config.yaml
num_hidden_layers: 8
hidden_size: 192
n_experts: 32
experts_per_token: 1
d_expert: 448
d_shared_expert: 0
hidden_act: "xielu"
moe_layers: [2, 3, 4, 5, 6, 7]
router_score: "softmax"
normalize_top_k: false
routed_scale: 5.66
balance_loss: 0.0189
balance_bias: false
init_std_router: 0.0126
lr_router: 0.00102
vocab_size: 10398
norm: "rmsnorm"
norm_eps: 1e-07
tie_word_embeddings: false
optimizer: "adamw"
learning_rate: 0.00253
beta1: 0.95
beta2: 0.99
batch_tokens: 131072
max_seq_len: 512
train_tokens: 730100000
max_steps: 5571
dataset: "wikipedia_en"
Below are experts of layer 4 (counted from 0) of a mixture-of-experts language model. Rows are named up (a neuron's input weights, with its number) and show model dimensions 0-191. Each number is 128 + 24 x the weight over its row's rms, rounded and kept within 0 to 255.
Before each expert's rows: a language model's description of what the expert responds to. This comes from a sample of Wikipedia text that the model never trained on.

# expert 15
What it handles: Line breaks. Newline tokens ending headings, sentences and list items, especially after = Title = headers and list entries.
up0 [ 94 109  90 156 110 159 139 130 146  95 109 140 123 125 148 160 112  90 130  88 151 145 120 170 149 112 118 107 140 169 134 129 127 143 158 154 106 188 168 123  96 137 144 153 171 137 153 162 116 132 204 131 105 113 155 119 160 138 137 135 146  98 114 155 125 144 122 143 146 115 131 135 131  93  74 155 164  87 106 122 124 147  90 158 174 122 101 132 126 127 185 127 117 109 117 145 137 132 122 127 113 139 123 171  99 147 126 114 107 118 138 134 109  95 152 158 149 122 124  93 137 123  91 114 130 129 175 128 118 134 132  90 150 116 165 153 139 161  97 141 121 145 125 136 113 145 112 152 128 158 123 160 132 135 121 133 119 103 125 110 146 140 174 152 148 153  97 110 102 163 146 178 123 137 178 145 126 168 136 129 124  88 142 172  75  92 116 104 110 161 109 136]

# expert 26
What it handles: Apostrophes and possessives. Apostrophes in names and contractions, such as Tiv'on and Hi-Lo's, plus possessive his, her, own and sentence-final periods.
up0 [107 137 112 116 157  99 123  96 130 184 165 140 131 100 176 121 132 172 111 112 120 122  98 150 167 125 179 116 166 145  86 132 144 141 161 103 172 127 118 114 103 148 155 171 140  72 150  80 129 167 156 133 105 119 162 153 143 153 157 140 139 118  71 136 110 122 152 137 176  88 106 128 169 123 105 149 101 145 176 103 155 100  88 114 153 118 134 138 101 127 143 133 153 116 133 116  99 132 139 135 160 144 122 107 122 134 103 136 125 102 121 112 122 167 148 138  79 104 118  96 120 130 156 124 117 118 119 127 152 151 106 162 124 118 116 104 131 140 140 120 135 115  88 104 100 142 159 166 103 158 133 118 133 141 107  89 119 135 136 142 122 131 100  92 127 151 177 120 106 114 132 142 141 107  96 148 114  90 115 104 167 130 136 145  98 122 110 148 174  84 110 161]

# expert 9
What it handles: Definite article. Determiners, mostly the or The starting a noun phrase after of, in or a full stop, plus its, their, his.
up0 [ 88 130 108 132 126 107  95 100  98 168 118 136 110 112 130 106 112 114  98  96 114 131 120 140 121 114 123 106 166 143 114 143 113 119 133 125 119  96 127 134 128 125 144 130 149 140 116 116 161 129 139 127 122 113 145 162 183 124 138 160 146  89 166 110 111 133 121 122 126 161 122 155 184 139 142 165 115 113  97  96 144 141 103 121 143 163 142 131  73 127 107 129 105 106  85  91 176  96 136 121 134  72 117 112  94 130 157 151 129 140 154 132 147 153 140  89 141  83 117 130 119 146 149  92 154 174 123 140 138 118  70 104  88 105 165 118 148 103 181 110 111 127 130 154 166 164 123 150 150 142 153  78 111 102 154 136 116 142 138 120 114 129 110 145 135  70  94 118 118 154 111 151  65 147 120 106 134 111  96 110 115 124 115 175 110  81  99 152 134 106 118 113]

# expert 1
What it handles: Football club data. Football club names, league and cup words, and numbers in squad and season tables, such as Liga, Cup, FC, Hapoel, play-off.
up7 [ 92 141  60 111 132 180 129 146 145 126  83 140 108 151 126  78 136 111 118 122  93 158 152 149  87 105  73 150 129 149  72 123  99 140  99 174  92 165 146 140 113 128 115 103 123 130 165 115 178 128 150 146 127 145 145 115 131 128 157 164  94 151 161 123 136 149 115 125 156 119  79 172 125 114 116 132 163 121 100 115 165  90 147  89 135 135 122 159 104 158 164 139  99  99 134 138 151 113 156 117 141  98 135 121 171 127 121 130 137 106  79 146 103 128 141 135 136 140 123 118 134 126 133 141 100 124 170 144 134 168 132 147  66 129 122 124 132 139 124  69 150 144 136  99 154 127 110 139 130 129  94 159 130 133 105 101 114 127 133 124 112 131 145 164  98  94 117 123 115 125 112 115  86 109 113 143 141  91 124 118  87 126 104 160 143 123 187 150 125 125 142 144]

# expert 7
What it handles: Money and number digits. Digits inside money amounts and other figures, especially after $ or in thousands, like $300,000, $20 million, million, £.
up23 [145 104  85 151 119 143 132 119 120 171 165 101  91 107 179 151 116  99 125 146 139 116 100 154 144 146  63 123 198 157 123 147 118  80  69 117 152 132 110 103 108 127 151 126 132 136 106 107 131 143 136 141 152 129 134 117 108 142 188 121 114 114  81 129 111 113 101 140 106 125 101 128 124 107 130 137 164 126 107 102 144 140 161 135 165 115 128 166 129 133 160 140 165  85 105  98 126 135  98 103 157 135 130 125  81 141 139  94 142 108  95 142 147 118 129  85 116  94 125 133 131 101 122 126 131 140 143 106 137 118 114 137 137 118 163 137 165 128 120 123 122 145 143 144  94 142 106 102  99 142 123 147 154  92 116 104  87 129 125 173 140 125 131 157 141 135 154  88 125 113 154 133 150 173  96 127 157 117  91 142 122 141 153 118  64 105 146 104 158 167 161  81]

# expert 18
What it handles: Personal name pieces. Middle or final pieces of personal and place names after Ar, Mar or Le, and titles like Lord, Duke, Earl.
up1 [157 150 112 123 141 149 123  91 113 117 140 128  80 137 173 145 126  96  99 140 121 120 106 125 155 168 136 104 154 148 127 139 164 106 113 188 145 130  51 147 126 162 147 138 144 163 149 140 113 113 147 131 101 115 161 143 108 114 111 147 142 153 122 134 111 129 146 116 188 157 121 123 140 143 119  97 138 118 142 136 145  93 136 102 115 126 149 120  95 175 103 136  68 117 127 100 163 132 174 136  83 130 108 108  78 143  95 103  90 106  90 144 130  93 129 135 101 140 159 107 114 111 142 169 147 181 133 144 131 120 116 169 131  76 148 107 144 163 101 146 158 112 142 155 137 142 125 129 131  90 152 163 110 116  92 150 123 101 113 173 133 118 117 132 119 132 134 124  72 101 153 136 132 138 173 143 120 135 124 133 180 104 120 141 138 136 108 136 155 128 110 136]

# expert 0
What it handles: Mid-name word fragments. Short pieces inside proper names and rare words, right after an initial capital, as in D'n'iester, T'iff'on, D'res'den.
up8 [118 162 108 118 137 152 152 132 162 145 144 104 136 115 120  66  85 102  83 101 122 143 137 149 124 169 147  83 148 153 116 144 124 146 123 107 130 117 136  95 155 101 149  69 113 127 182 120 105 133 161 122 172 134  80 135 125 108 130 136 156  85 134 119 115 121 160 129  95 131 171 122 137 147 105 140 147  82 137 128 107 183 114 141 136 136 137 110 169 111  99 126 156 125 149 125 100 128 139 151 138 144 128 159 142 100  96 122  66 126 138 151 140 139 117  97  89 141 150 132 149 147 147 146 113 141 100 134 139 162 138 116 126 120 121 160 113 141 102 135 116 138 101 152  83 142 126 135 163 116  83 173 147 162 137 152 137 176 134 171 145 101 108 104  97 158 184 129 134 120 129 110 177 134  91 135  98 122 139 131 110 115 139 109 145  95 119 134 111 136  90 171]

# expert 21
What it handles: Mid-word syllables. Inner syllables of words and names, often before ing, ed or ic, e.g. algor'ith'm, Pr'ith'vi, ephe'mer'al.
up74 [151 124 168 115 107 103 101 121 114 123 147 145 118 143 149  80 132 148  94 113  90  66 132 111 123 140 115 116 114 136 135 100 159 139 145  89 153  98 115 113  97 129 167 149 132 126 156 103 150 154 142 155  97 139 128 146 139 153 127 138 107 139 133 110 128 129 127  97 141 112 165 115 127 134 134 114 151 154 132 115 136 139 145 134 143 148 102 144 134  96 133  92 100 102 114 111 138 127 159 136  95 140 138 116 126  65 146 129 129 116 108 165 156 157 141 124  81 135 204 143 172 146  79 145 116  92 163  81 146  86 104 100 149  97 155 134  92 169 122 108 164 159 115 104 108 131 143 128 122 114 103 163 128 118 157  72 121 138  99 107 104 136 121 120 107 179 102  93 116 103 144  98 134 179  92 149 138 158 109 145 121 125 125 111 155 167 152 142 141 112 109 163]